config = dict(
    num_hidden_layers=11,
    hidden_size=224,
    n_experts=48,
    experts_per_token=8,
    d_expert=32,
    d_shared_expert=64,
    hidden_act='geglu',
    moe_layers=[1, 3, 5, 7, 9],
    router_score='sigmoid',
    normalize_top_k=True,
    routed_scale=2.5,
    balance_loss=0.0031,
    balance_bias=False,
    router_cosine_scale=20.0,
    n_groups=4,
    groups_per_token=3,
    init_std_router=0.00916,
    lr_router=0.000865,
    vocab_size=20351,
    norm='rmsnorm',
    norm_eps=1e-05,
    tie_word_embeddings=False,
    optimizer='adam_variant',
    learning_rate=0.00194,
    beta1=0.9,
    max_grad_norm=2.0,
    batch_tokens=131072,
    max_seq_len=256,
    train_tokens=570300000,
    max_steps=4352,
    dataset='wikipedia_en',
)
Below are experts of layer 3 (counted from 0) of a mixture-of-experts language model. Rows are named router (the router's row for the expert), down (a neuron's output weights, with its number) and show model dimensions 0-223. Each number is 500 + 40 x the weight over its row's rms, rounded and kept within 0 to 999. Numbers have three digits each.
After each expert's rows: "raises" lists some tokens whose logits its average output raises strongly, later layers aside. This comes from a sample of Wikipedia text that the model never trained on.

# expert 39
router:548508480551542529493497524532546480484537428511531449473495500465492499480559549569424411549500483490502530535460463524455515445440483490508538472523463490462504503467530516590457522475516511573530600585516491518530527594542455457511456510466470604482439503511501466483530480450476396541574499556455522443429530456548420551485584498452518489490482569492533531499584456510573522466489550479431495537532497512541515523421523623520536476466466505565511499486502523556481515558527458551515526549430500529460466480518489541479513489510531493460492472500493517519534474498503500542492515526594603493533470485515546467520467489475459520477500539490506565432498523510484481432515
down7:471478477576484517558529559530467423500499529520493512469510533582525555499479545574489446515503556394480495497466515483556468499441494460475491525519531479482518560514458471507544489398529494526457464568544480461446525499533490553471477529500437555480481480472520461529506540509508544437517529474478431505544534452528449470559473509611508548504530434498420540503515468573471522530527425541494438509513508412483491499593485481555478562430450505560491504479535478507478503503404540463475544561553520429478472547544466447485525437444505496522478423502574502561483525502498493468473518503551546520500466504539399488486584587532516563472488483512511486479496554507509513551468
down8:490485495507543477574624460539585544529487486443440509498536528553508532480556524529522429568430481513569519553477533488526483482514504493488507489483473556568530518534452514492499457495499518525501418477470488481437554505535539478467518501531477544518517511525544500506496490525498522502486463463491481515499506456491547490493435566566497574541479506478548445502505472562483550531495572562460535478548494525506538466635511441519500524417508544540461454480432442478513543460512483550552478455572495470536577549494479485444489482500435477491501387525552489508495507463479614526475494479476527406532478515469479428500450553468516491515504541492512522425443559483530413570542
down9:501441454487483442498514503435496437481554373519474516537487508540492550528493538510501460502516438524434504464412554470461419475531496470553501474531500521614456472522511503487519471540493505537422483428444525469462484540444562571414548475437478416429545505452531540522520474509518543468467482478500510532564496439504472450495473445492474506506515496505499464430491542462463424472479499556452503490481456525500563471501466509512540603460468476517472529537496509504534513460572479500582488617496458484492523465505575494500485492477471570514551518475476533613486516505508523495530593536492544516509508554471528479462510489490513458533530514476491489561496433523451539401493
down10:459500505498479518494482509472387485461508508472568547510494488539502494475491522501484482519547523486572492536545462460497477575508533507525545498509548551432564505540471442510512526509466481515531398567587460535530550489523465506462532444489478518456512535520526563567523493513475479449436662585451482535554627531527545540528447501443535522470493496592464518489509508508486456541497460494616518486528519477509482484554445501427483542492557534552563548507520454516490515487547523527471536502484438496489501492464543554443430467531559503521522475504531468488519522484506504537556624488516434474475497533495556482497489548566508480523525502543494478506508529503422494554546
raises: " our", " democracy", " hours"

# expert 9
router:495482541478486507546530479492497490478491503510490567477479535532481522583479536493443465422490506551498513543513569507469496544559594451501513462486447552504539493488428496493472486508441479502484501500591540499603476529492519513520480577493484480420610515479558559541512509547499445456535531486451562416470489478504605580508493503451490511531490471598523488522488558508499478554503473494568489460494477572493427487393480550465591496510553530517540439523524509468587467503461448443517483492504519452450461482518505484544555509419551535499546480533539511487545527495524493460492520489553539485512575579485490395519457524447521537484461518489485474543495476508556520462563
down17:513555394582422502478576484476514496520553513553456538532497456541515470495542409437589460492458494494570549537487415532479531494478451497454513514473555506491549462510495540514546422475501513502483538525483485536495425522408479526544559494524495441538511522473501594491501461543491479524516484507462515484502454473531527553488510477522577563491537523413413528555501475434488492450452542576405469524505482469519544509531482436529513510470462511561425478427483429582441623560489514495523483475526490504454532463498506529493448450466550470528500508536466478489488505536559499566496452543526544474515519474510523494503470527532450575480475525500512454487531487493528447474452
down18:523505502517403543560479431446522542539544509527452433501451397549525490510498546500468481572518484507533529476490458523455486470519509506568455480484465515500519565551429497566538499481555501503611586546461526445469468453479478525519511482468489547496504606546391433497550492491496485490504538478555423560501551548483511472495494443499535484487459541511538496500543418440380474493464519520471530487492516468510493490543519486590497501503509501543459491447484475453412566563551561504495477502415504501488451552511494592543505500514499538507417486517526540511526504560538527561465478540472613487495523500508500511466475490531485535477544508504514520530497506487442517460571
down19:503467532527478440476466450531519520491522502368504421536451560515513417484531503547527521544492515450488478526519436451513545579536498553533525482451444480510571457515484469497491485525541577500543535435464459492511444541564493467523485553516524488566508497490460499531458478465475543572446509513550583557535508519495411495515508472494466514478521504429475508551454513487493536426493490474486504556505541482431481480443515536502458503425586413499488498497471535472497440500487534472501563454456511429493554478547459562570527464503507510469469539476507478379555563545518524492465560503509514486526594504499557494503494502535505535508580520524432509468416412467461517544523
down20:391539517490512470545563493521496496447478502515467547473530524454501483460559436561444525492522530499520497498524537551509539499455463441483514535484491480502501487477509488539531463535565505516501479457529533550497464496511479439533531450517504574480447577458586501493503607468533545506502482449433424491502580503486480483495527479443540536418509537541514512539502420493533493485502545498506522571537531487503527430562546428520449485514543432451506521430520496502455614505593520523554583493489490513493434538561565418498539526460446529516455486559520456499585567455493548512545555486492559488528541468532581544455561495498472520557541496492505553483483563512544466480506
raises: "===", " and", "-", " until"

# expert 19
router:481505509585548507592429520491519577503499511615534499466466516442555524501520579515506449464545488470470519480500500572482540512451514478464507519548485518440502434487577485549494576428503517477533551533533509528508522571490446517460470567463531562533504496528507538559520475494534468549518534522515482509452503430500516550513552537513556497466469532489519479590505413518468496496403490475483427472546493515474493466413453600549557486498501466532520446538563470527550498464526424472543439520425510632478505543484464529549526479486482527470479505514501459531510541463546532495430462495459557488544529485455501533554477496481435443458484540532465480498477523492505484444561
down1:604465570498486494458467487447456603473465489536429514494510455528519482452471498506493508499546545527486498533619531503574457501528462471513508559497497501543468473426466467466494501505564574629559516596503486512520473454516472470527508534584475500502428459475557543441430562475507558458462457495515575510547476451561418459564483547409532522474456538452546539493484540481531460546478516520553558567498566544408469525493487522580475533483488517446552511450487526457507530513476525574533551518512488509529522475485494535523477471520558467467472508552508482481465497548551518522489473546489464432504510486504528504556487533499498537502518524539547516467534497539448455465520
down2:394459463497546448570476530529497509446563482435532502457478511544430540488465516549488559440565442502522500546451513522418478472560506490539481459516590462488493488525466491403405469522472556595518454518506471461489541505481490436515466460476451462493545505492514516581499454462508546470456498440472439474494526514582497471532533553576505518483555460452481455547491509481460513444588431529474502447449527470521480523503485540506508510470545489516475561532548527472524421466558444541537494520497532430481468517530528458519553488493528537543550471418571487486540447497429530480491457463502467501577493529455479512457579472513540494522479474562544475501443461490467451461501
down3:451441431463515446532573384464442456478551504520502480538522461478466437561425466445498501524486514496528526473502525451528530520532418462425502483469449515459482462553488580455470548521489492462452485563521507528460531431424499531471523526475474474475531619538553522482560506473496523504538475518489517521443454541498447586446419495476465549537461441455460531524449503482451520538466432479514497548559589467582561484449484480472548528538408511515507482539528472490516461569486490517475471550496488494493557494472562513536463555490509509497519535504532577507497564495482466478532540475505477497491493526555507471535482566453467530540546446491491443491452432488564453457458
down4:435480468508473504486549574510481494500539507491563632506507527515429530479514512492480470541588506570518534450482541537390511521545464508523503477501479546490480534506450470545541481543486496436545529459519548501427497548559524402495437516460472491514551505512537544467530504470529471506505537585465466554529535484517512510515554555457520533543558561529484489601530544533497522526445461504528512392475566452480560517609618467477535489534485551505513502528497483462426555515511483500464511559475501472559511597483496510523566496480500478468481559509597464492506554502462465551536488501484493469492528465525514452532572532525510455453507543460509471554472546533507490516543
raises: "ino", "ide", "ue"

# expert 11
router:518467499482452533526458516518525494496529488532514561509479542494525558524481540496511471479487518521517518506520546548494525550488576466437498449518521489511565478555499480514546520524409464446492577524527533528529461542546454580478419546499513491428598482526524481488527569494519480395461507500490577493480575477472545481554413439464497516530414444586487448480481460510469511530507478470500496463512457618514400457459488576506584521494482502500478468579498447476637417513486511442539427478527494507549495457489536492574564489513522527499525502505543501481526547465534484489472495487513494491512523585467463451459488485446473562486498503468503439560500499486560471465497
down6:522502497481482533500517552501484547524418530446482446428493511495517495455539459517539412454544470513509531424441482491478536464504504510508535525529580456512484433494502534456525537467475497498451464516533537493497556533446515460554466497497521525485529523472498503563481540484456542461443501466523531520474514485477545586550481484517495496471524519453499463501558506473512558544473456423532444553465472530565470429612475437526494465426481456416502465491550470564454529466529513473579508521505540526474464499543563524462553488531458431444463506525508465528524507584532500589569448517482450482511492414428480512556493513508478535507536488404505363566504438530437521471519
down7:510517378434494530380549496416509519520454444483535523567492466483488487544463536448545472479459518453463470591458541523574503532464495533422468451452469562491542566563565418464539495437445548539521557517476520520523532536517456559497459522488502479542564568508453524522508511498521468522478493485557513553597489478455556516476495483516517477448482454498435551511481515528490480445579455477461507451525557526485440516424504507483495503433565506487527541410449497547506519577498497517544487463436470569482500514532518482511510448434474502477502427507512491506429497435422470509518463479492498509501543482415512467532513473507482508472413492523447467531507486514533508480498
down8:557419455453476463512532392536432465488426449491499558479517495561486477503429543482415462519458500536504516469503524518477489466434487518529509425441511528519486531514429489472559524483580524514536508536555488466528531461479524559495458467520398566449515468507399476487489555493458516460546469539458521477522495449455468490539556489504441475509498507500595419480456498515495482520485544566546418501507447516528489455479510531493481470544497429501484476428483489444529468546549531506439566488435608538494443546457489536466523509500500580498503574582539517518538458532502516512534504496471498529442472420523520490465496457477498528486551464526516460443397508524492508543502
down9:512485451569511491540485499501460424528477470538559511487526479372530595504505529588486480552418519493531471466478520523515478420440459474493559571448489516450490462515520504457452444496528512498507396502466432503485515551508484501493463529551470564534444510484505465511447507510491504523492410494424415515489535481471462473515446585474475496485451612515500538526502482515574554524524538507481543505502476553544603471496504478568538564564478485464558548456496492494448434518522594443522499494497486520511548498499440532471531510490551488505443471492523464452494548461482432495489566505492487575493424467487470537501519500508447456475484452531427504468504551537500422492493
raises: "aries", "idae", " lyrics", " buildings", " others", " generally"

# expert 1
router:497478523469485515523503512497518467421514452522471515430501528488505539600513478467450454504484501561481488544462532473515550497529503481458535469551478524500507464580468475488541528551530547491521555479543507537581427545520483498496511502481476481561449503456612587526490493570394424423461552511484528426485527484510570523433527523491480518500462497474511491495462499426506467502449587492515454468491466524466510438402528557479538508459531497527428428607486477467527491496522570529525485553449468528503474520517454475527528506500512523416576451505526534464480531490509417494483547504472508484528518543457555505457497519460431529435514483523469517556469472509542604403482
down2:574524434498523418515500530474529453534510449498531510575522479502473484512563461497489493524525518460535510501499488543452424444489487481534513532503467522512511458523461467521555427476511489519515511482510508564587525495553487533546488533506500445503485431538507600605413441541489442548539484520474493485493488482465541468587515545595502521480469453522541484475498476547450505398561469558512515542507439615560494524608504552492548597517419452468469505517451471459450486494565522455541565546519462493522579541438532481515456533521501484467519425503570470510524492463469494497511474474500466450458505506486466451541471444534543515488466503471514530485581491518478436488510
down3:481492441456507420447537496501511445499477516574506481515532497508440545486507418511509505416514501491460560471518497504495473483474513531452521452482507558525472503491514488518536549475439454464513454439517484531492438536519476463417527474414527495511454506515441467521573514553484506544483490521497539517468531494436469494571444523603443467524577472519412500569493450536549446555425535520491539516524476608544443464446504554475576558508471554490501548448417475524563549537420493424490511515413436479575517529457501512485530515546525552451565548496470430463523500468454504456555503454505509574486567531518515525539481487470462491501507535465491516562525472524526534506481
down4:487430485440539489439530520532529525562500433539472485477540496548566533492572606516546480533408521476511441540409498520510532559492515532481549537452507482450479489438545455537508467491547526439535465422542474439441510582451508549480533485528533473556513434510543480526503487489482491511447498389513492549492502468448542477507519511558534506493499473529448479515573451510552514547504506521479440500546518472575552548607497502480491573447550482561459531521494541488507523444553515480468426502506517480480576515477444482505542486567547542481542478553488445432487543450493498518545527374567499553512563524496487491509520539497548496518484468508524480503473496541536550446509
down5:427432479461544503494514540472525453487538473517511533532481496507464530548467525465525504459513445480438596502515437506438523546469399451441469394520556513490503550476445524461506450420508461521510525457517504504545512484482445468552508500486528503572498532500471516455510556563449493536435589470472573490460487497481493490497489510453527448543439525530444494523436464490412511477489511519484440533539510511528515525463473561481607497509495538509542485471541455488472514482322478552514516567505457449527562441556542470460527478528521500507520412483515505497459475532483457455508496496473568530468556574456488494579470499515438515511537546507543552512546508475480455499482
raises: "our", "s", "nd"

# expert 44
router:527531503541554496453428508490489512453516469496477450492566487522496512511550505521492466507506539481513506580483448521445504426498497462497489537506450498492527584464468447533502520468500498517528560571513435523537468600539461443494454537399537572445388551504500496486583424488412416517590492548418558499446554469514467525442595571486571506502505516504519443501533475532518507449471589447453493540544450525488505497420513620521507462431519472537546431522506473508469481496485488540517525550483484552509453529486504500488564468505496500501529501505528502482520490455495499536507475507545608474525538535466548502549527508480443558489505525501451495457478531520522500461521
down6:535519492527558531545521492455518505392535499593533512446482422490582464446487504509604541478522587498461443491478403500532527529516515537474466519498459611514497461487495536481492499536482449487522539487487536519492507448511546487483525545543546514521473575473527505447508499469467499501536435495488489429547510559548571430499517487451467530585574537493540515530514531544581507510488468483471463457531578522499462513424484495489482487519507524526512510469477466499579470605482530521498564532481500498536468445530525436493506574459553538538548528548506536413490488457493535502570542499456556442484535501521577514558555493543489404524501570488492532440495490499452475453503
down7:474551619406457476529512470516480472500542553462478371554467469451471532536482481502516563466541465532509523506523522550534549528478482528472527431456488440553461518467491571562469471570516539499573521544401479445527418543524486511496534560517549545462511497469559520537503529478486500472526488527502545454493474527613489509476503483494577562449410473450546430481583517507482485466580473492494449558515440553462479507529548460450512469497638544509450450432551539559483469530499519472477528449465516508530504456475501520515499518552498479536436533478456507486538469509502510479473523468533463525501457453540527473476462485515528526481490479519543545491473484485447538540476
down8:517504579490473565467529532463493526458475524451471537481485459460537476469513502555575486526493453537485466497538500542469541515538551546491535461489464480483453509424473441448529476552543461471497506544515544542456459472459563508491503468589402516498451470445479532567394486444534388514454572518479457524452543488564485432466499510531509507528458533461539494548478516574472488480531588565510542519505497498510440492560507502529412452506468484499448445348585556538447505491477580547446556441459460523509483496510473483543498490516492505471520498501527504487519493501494496467513520481505479492495449431499513498436451556509505435426508538479410492531516499447491498445493
down9:471486409524461492569538467506518532509559443415450494478409494553495497576522440459530512510443512493406486536519534497563455468465513447449501457440509573480464496463436533476547520497494458491488571456503514503465450495438571587497520517454516500466538561436488504453461514537464403541456469445437525492566474520424494451477503473450410518473493429504490548402466465484510567498553478458515532407501541463570491521449458538485527506586482521435481520522534527537513427518562537522529555518449539503497457470503564460495529514501540495549506474531491524501521539524505566432455524468509490502481452463533532467497480526513503524469493510468498452573522522520533512556472
raises: " others", " other", " possible", " democracy"

# expert 24
router:507522526479560541521521542501547459514492494521491515547515557452536541504470556494456505477559477487558518565503462499512564445518586420486505518487518494514524476515521533524465532500577540559536562616583495532496446529506510506524465504447489555430619469501497441514525590571560478589500513519526523520515548464518512562538534510464521513351508535552482483473472446544474524435532531519558444471529509518489397539453477595518549527515505529513591456479515405486519529472509471483546481489486530552482464465483511504530501470480528502468552467545552450485551494475560495539487472462590560471484580508506479475496497456479482538516482436519479492496489513514557500509507
down5:558523456458441475539602514466484508507498477497475539547472559503475525512515509528495492505463479514512456517496539514492433492493469500534511403547482492470481565431517447514463477498580479537532556550579535546518386489535537535461464578516506516484585510484494471483548533442492527512558581459491509500437490472539458443563582517548585512532489451547482532533480520546481506418516473495512505551560550449519530486618505504578524489427557501492508460464436527540464499482444574557453526465510537450509509482499445508512508536492576455499475545521595521456479497495468517479483498497528544539504498530448455516529527561545452498526527542512479479497565598527504544514574
down6:509484536420546529493426474542490503537460560457397535474476461436556419471492476506478463480514613499571497510499496517531553464451476490493519564552460505473551490510522510415503484576479521466615468500487414444542592501538507461490439470451532548465525525522491445468484549541550467468454515509518473501488475486444500439505460530474531509519581594513501472520461551509497510526512484512532469564550502518482490492413517499461517391513517489520512515493583600370481533487529465441502503419499568528523526515481513531526528458518499454491476446525467524540523460470477433491485484445446530528454472443488492521485470501532496448448524506549461547487482519513534495475501
down7:505462449483438515462491512567509423482557443493534466548505511499545541446495542496502481479447539564482557557497519468468481526512557507593479487539511523499543545497472556555542511506485496566554457449490459505484437510522480496472594511387515523474524458458512523472502503453485524449498522518424472485471588465473497529514556457502503508549531455429516561433549452463593478545440502505581501412489595453516456559568472492535493551547550556535510480553457484481483532516516568519505548532531500533519523457508486389507466502500506503483512505474559477528475555497526475475525514506481438440521470493431509491542515577439536489427550437552493566526480476519491415491511
down8:550569525488506504520518488460538507538455563471567509479523515445544489533475549489506434582457512537496452508531555539488518511483493475555523535522505485506534552461496538516507465512520483525542460430572592542501465492479524446495512498583468463498404540455445573545488557502483502478475509463460466556515539516548472491535514491452476481507469479516530505559516497492536490526495553482517529496446546424566511477817574466557476547497462538497463468496527490474526523505535505519454480527512484503531523549516522513537491506538514456500493496465494529422538527524461518473497493516478554504539484513476517507478562489569500485542498487464474513514510526482511500512505
raises: "ically", "\";", "\""

# expert 32
router:515490526464497520541499470541528478442543539547458505453510533481494524524534467461520394491539481557465437597512468557455488486505502516445464531522528557434513462424508476502480552492490486434524562552535546510537505570531464529456542543442455607498509453503490512524485493486533508467423559542471536474447552476501501471501502544500521535474466500544495453493474445431584522485508465482501394523529431509482480517414511538511531455464489505547493421515511449453551502492537536415481426497487502513504521519548415540541508473492480521460565440484504476462523494520540443559431576444512521490532591558433530573488450544448482545442469527502515467522472482496580525455489
down7:455497528500537539488535488533497515503514471432476508511530577585544426487481563536499444493477488466501595565452528455495443459449493416494491442515508479542516493512501517528502498544485527516429566472526487523551427529554513506493489480548495502425475540525548445545530589449529485488502485494547514468514597394555494524517475528440527504515508464541531559486498483496536548496515498537518475475521465536596492523403483537432511504557515476487573497489560464505519527559505469529527507489449553476495537482477436472482538472620465517523555454542585488461508404608450483438469553496499519460480556554495550477530500567516517444494531444476468521515494498463483482573504
down8:506526515497446505524468473491499444480545514478392470497465484535491492587475448438447474536532477503464428527516472503441547477474548440428479578492497490469506491420523524492474545489480523476527434474544476549561471516493475575473502497514515472498512523457460460484373462505528520517476527574485501471480542422428500535483528443534507536569545493553516514504514532557526469545515519475469422472479523418552521467660506424516466476375516478483529515470390500524548451444573473540474524495466471501494489508513480500496530541498505504482544501484425578461499526520486519539456519472474543440529551483445457504436453500497484524507489530518552502535526529418541506485496
down9:464536505539471505539459548543539437494494434474584473436556520508410475411490467531553526582440534415521599519448536519482486513534511424511518536433431435540487515554477488546507547562450488566484574479499468456473462537536512522551520525495455546535493476508537558486510488446496519496568533561461519411479504479448473527497433473543515491470515496469502489468522504547516579514461452486536421444476496625545575536425434529540515559474546511517462502482480520507456467536462561540513465438476547553501455459455503479477502512514498513546435515532510479527542540481441512552538436529516531529516504449536521476575470510482517472526464483515482524479567517510457484521500
down10:547550517498474500491518441525483531503511549513481537483515455486506468404534525476537416503494579514503358519547558507571467483542574476520553516555466528518527435491493521551542560511466541540541469521526521446541496513547536571439496438504519498460518522469480539508448531456446459521588452559472458462511481546508497503534531474530448486508536486468504477455435507550532547527546493484441523437492501476548524484534519444472447550514438492562407502506440544503481510457648557496489460483525536504497493556520424493544489481496523516546447545559484497469566560532546492508476496445563451469487473448511466496502477538524585562435497501489450508504466581493539495525494
raises: "-", "\n", "|", "The", "Other", "There"

# expert 37
router:534525526504517514470479588492524467509555459483488464466515571475474513523525552544493458473504451499531518575498483496467529398481520430542537506482506471493524493464507526542462575459525477524558576586496440518582492567513407501496587511460501602500437517491507522548532454505462440518578464484492521463460543459535470524460570513476530507466440507480516453517581515530554523495522540438439504516543464503495506536433578649508532470497529585501489454495481519574480500577478442500493574473514454557500534500538568556510490492500547448443479557504477482460503465496459477517467444535538597489483534467476515502581484505505456549480495488493482511484482526521508511442522
down4:474537434505532551492492554450501472533552529554554528452479414478530477553496501448586520471478464466466453450560549509509522608489557496401468560471512572509486428460507435449559527427465508504508554448519479482456474454531543500502545454500491451433475484528520509448494471531524470571489420524528489561468484514472562512472566512441437464476476519478529545522537484536512439496532498599473497454512488579498526479454520506505523541524456490422488556556448508529559391540516466501487529504452477462502477511518485540523507482487469522508508600541487559491565483485492460478476480498495495507454501566549582482519536526467545515503490529413503595546497492506558531555490
down5:508507528450488557457495512460504531496468480605519409504480473482503452420484582522504466548466505463550544538413494477526507553470418487538465530456514539447442450478478463464506489474505513476468504476515530524548617459602514488503507485542413550473470503445468531503555456468507461504542483534500500509398505443544441477458558580593466530485455518480451433561451459498486487443536512591443478510569484490464484510498513526545447507459547494435543536449426569529456479532526460541511522437469460476504524507508481502584454505512472539457486499473481508464499454484442489521449524501493523574518477472435524487508517545493455441494467517504430527501519547492423501498545
down6:516502527444557502483540542500522480551485520532469436499482490537478488483549505498529455518438485552497548507520523456502536538426471495510526552500453458562511557484531430560552477583521531481492569492490507557495442454479473469550413456510483470423523531510504462477436516483511511537446504497501442468508586527481471550484487484542518464577483459484413513603519479564537519462459496460480486509553549475491506443590582494523464560497395467575459526478441444539489505502471490481583460481551421460515476539427531505501439488602457454508586585531566496467503543502522483531538505465527480479539485533531559451528492527482525532492483494520438470513508583463521544512515
down7:403433488493483548530543518492500514508526458443474491563473429525519505492470565416496449488535495519526535475446535443500472494539518565582523490466505444535565513506509498488487514575463473444524560592519516436502509574489452531525518435461504583548508495447487468496479489482507400502554550471464560409538569475547509527527467484501497598520432496471476512474499492460561424492477534427487497550477396497544459511532493438493478517484575500593525526506490479495396444510439553501557468477582500465485497481505503502574521538509471455438461544538530469508452531461511525458491516480502489534496497443527544462535526461520525479529535495485506501459598469496529489468543
raises: "met", "ically", "het"

# expert 25
router:544467516521489513483497475522511498425518484559464562455438522506531498529492520445513471472524448513507460492474493645522537494529526439484484534486521503428567513506478467457556513545483508463511502542586593506509514572526464526484463570495462536485520522476568478544521564488524499400450521518537566494448559471578521529603532473482515551463490494597530459480421476460515467493551464516533463486547455549515465481420536512543522501506508494554528477569551455411537481560531476511577408507489523448449498585534445536591565454456458556489511477493485473536581498502533491484477531445526500479462481533508508543452471500522476527464455507520511493523462482529541467469491
down4:477513524529466478496485512504526506526494542504568492514538508440555452438513469537483398539520527500546661546511497506490462491516517522583517478536512461503489473530500545531511541511487544500523587550529502489542550513484475474534455510473493516477497471467522532485636519475522529513528535517553474502511553498510461506509494510502482479506497493485462467514485526520507484487501500476504494543490479803493491499325471638444572513497510470518467431510494526503508524475421499494495492517509511531501511482514511506503510505501491481557480541468534466482495476514485530537519485499494502470480482524530482478520526488472534479504509501456467520479517483530510534488515
down5:444570480500502479458509468504454505479503467554565502513504476480454484518496488508546512556478541480478621519485524506470488536461558517562520446560547464512447464499493489520528502482501460500449540490522406492529499508450444524470531457495458476521486433512546465517620505483513521530512507502474509477522499494462472533516455521545508464527482445483499526556524444516519505452514491503517455483432508741490519465290469622532618538479441513479557486496464489514496518498411487464471492503500509489467450482499507495475515532507453505489531512503523519511501506505473523493516494530482495515497474503491505497548487510484487440518521543510480453494496478474513583490472
down6:464399492416565507506488589532461555493503488532512420576488501522547522531470447518606418479456506482428570538497467506517517483512415501515491448535529499509482541546435543525614526471501460447470472530443552491545557455438541482494477533548485569554475493519489492485542494481543543548520449482479496489556532467505479434456487510511482486503547544527517471422507533522530523531500517498398499494476448514428495453492532475472500491404441473465537463477593452472510594458498460526500502467513520510497537452524523441500473436509495462456527470435427424509482523518494517516497486496529519591486505569490424484505547548478576513518492492500516462436443474527509489484494
down7:429502461516539493464606424566466508524529498518527496569574547393558490479499448517475436568443477529548587473500501534485605477484505468502501414500567474536493486528506472485546510485522476553546586515493526514506496478460508508500531587497483481468447455506508479489512529476486570479502523540463495437492517453482509558515421526511488539510460512468523558434419494430510501461439548506519518514426469539531487441485520548465522485511514484644526477480531510510537549500481517480465449485459492446518479493543476438496534457444534486494486486504509538494501509456536418479523525557464480516447447474497594446572502442519430498501510534469525521497447558562474519557436
raises: "-", "|", "\n", " ", "Other"

# expert 36
router:479528513472498501469500567504518487444478532544499497554458525509541493517538516510444494495553517513538536509523513542466506528586550448518486559479513509528595514503507505446502517520521542494574535556516542463549513554529490483520527538420439565461490460443573498588604568498566588496502554525496533494515579454556507519535461605440559495440564509536543478524452498496538485449512513466494436548509493622455448484460479524556548487501548616483457450516561460473503529465471491461548452494495533541499510496491525550534536485531512513538526533458551496496507514485534472486547500490544538371484530534513556499534473509499455551532514483465488546522449430535550497541458
down3:535447551513447498414538439460476511502472421485444439482497507529528522447455455497479433505458508550527563606553548536422478495465460571475505519546465437540477431552489483533433522526523547487544404520498449437573503479472576553534549467544484570501484471509452510512457510517457530511530476541505492538504506552471558441495512545447484535542432492480462474453489437478513479569471593506510485531466480446504485530481465496485459532381462473505531496465520519496490470481430535488524487579446512573483546470490554552517505430518491528497504466393419495551462511533483526481469509449495480439512512491535516511489488571478508533534471549506471472519547551481557504540452
down4:519484502530518485486536471452429490410488537540529438477534490513506547522509570537452504447540542538493547559531549540528557485451534485466444477519453537482472557497495469534533553550493586506475596552580501481440505541469490479500473480440561521379487540445526508447527487571482522458508542541460507578496478468535512493429546488422509427429498508468460367530471531482481468524479555371489501486520511537566476480471458613470468496502445518508533470538447464450544483487551492507496496488543521466467458566450517512495504478469530511504503465527403438477448479475502502514489497581517517462520493454525521493485518448509558471451466487523509509504502487515507526498585
down5:490405398479515507496459457530569508503526522503487584479526454449453401501517534533500494446525540490506552522417539502508493463457543470487420504458515525505543484520539468603490515575520558577519497541494490516475470528531503507518446510472452433509499516466540454543494553476480500529527516468489434526508552529500531501488513455493530513513481423518437374528453476547569449529479494504540475531497518483479468472568513527535476468524568517467514482524454492418488521522518589512512541558517500443506472591473424422469477530496592573537463465477434497416454521542515481505512516538469570451537443474504460443551472520551503421537478501533491503481479475448535515538530
down6:421460445477460492481405536484494545402481524556508490477530420545483549502494502570493499521422535505552503446515491524510505477517464538509447546504545500478506506540543533550451479528545530523554530596425476428562480522608470457487547472528518506522534524533552450454498479525449514439538513488502575499559485530491468479590601592540524450588424437511464463453487506508467443533453451490501459547469508558477499572516440497495526492528517523474424429541438471469555516515465512541428520545505469500485496503485481513526553491533456548517499540433510411471471472466435498543460469531484452523497513493467525481523479470462545508479446512511482535531494426496473547488484
raises: "ency", "ign", "ous"

# expert 7
router:539527519471484578495489513457515550443547500500425536484497576475500561520489485485479506491570494431497516555538506552516500475474499457514496474448553505513531536513506446534452537535516501528460572509480453519500483518503501581465425564505578550480578508529545431538520508529557499464475480496432520491459457527576572472580517579510445504474496462544462449498531473484499479538508533537504431512463449563586496519460411551542567583565487429572589434560519554495511552505557532470522488498505538544507483538493483497488505484489491526494527467519534560507540484502526533519539500501465565440523623530457579483446548538440477485486467485529542512489514487475562569487454
down8:496586527431444492459469503490477506450543512502470568427493501493525485508504471546502470519577448529450528568594460530546461490526479535459494502519503454472487443446434511487516461518482492476444574498490538498505519429479471516574470487552538502488479570479497498446488447536450506561546494458527477605522470488493481540488522549608477499515517492500434536498525458470541477509543551453548441585497476437478508513555502463520528553481518419469569524464515530449496544524447541590493505493477531501505426463466537405468417519532537525493540436564496554560456527543422525462447483489539530546527496532475487455470509476562536501416491468530529543437484538452468523502442
down9:476496454498527586612461549479501549531468504482493511512487510471530522447540569541469508485514488547520495449516527503470510495509556590474495523548454439485460456558531470567533512491487488498529438469459546507480454593535506496476435456418540514472446549537494557502494519494517534528521529537536502477453481497511570426539410532466492499471486537512509536423514490545451487587503478551475503508578531470532519467554495487472523503550473524564457549523546474503462473467466532539546569495461517433564526549517490448490547478500614471473496504455528532489530493536582511573524478441510572463421510474561463513505485542530446540517470491417498527412506532469488450461608
down10:491470529472518522467483514462511511585451467584551474482482449568530491454450546443500474592425429535536463524509589511495508585554507587533598514524472542528511546453569525537527526460547554468527477453466510469546502437500487507486534550504499470490492516584540521491472509551518531509531550554542551470505515462505533455438428472562468462541522524427543548477440544555515521603503434532471501474586480502470504510498529509503551549389553420499557484492488464535449553494418535498483474527463477543510478522478486562474517457495498482524554529543505519538512511404559465506506457494448525487521516512470554498517549518550526494495495520514537448523474539503542446542504
down11:391459551474553492500527577424507502429515502519589466522477432481390529576532505494505526476557538516377499493580463519484482491515495491528502483483463378558439492488483573494536473455514462533429433468490411452459449488531514498536446495540500498500464465453464515502543532503526519466490524541459504504549477501500601461508485498504495525476517501537509464541524451507504464440520482505551498453506475560534457524382514565484483428505466604525493418471562490562525523538530533432491517542453444542447515482472488467457522510554476520474527440532493497476531513468495498455519475562488455469465536484485510488424456501523451462540513507508525456505484461462500544480539
raises: "istan", "History", " www"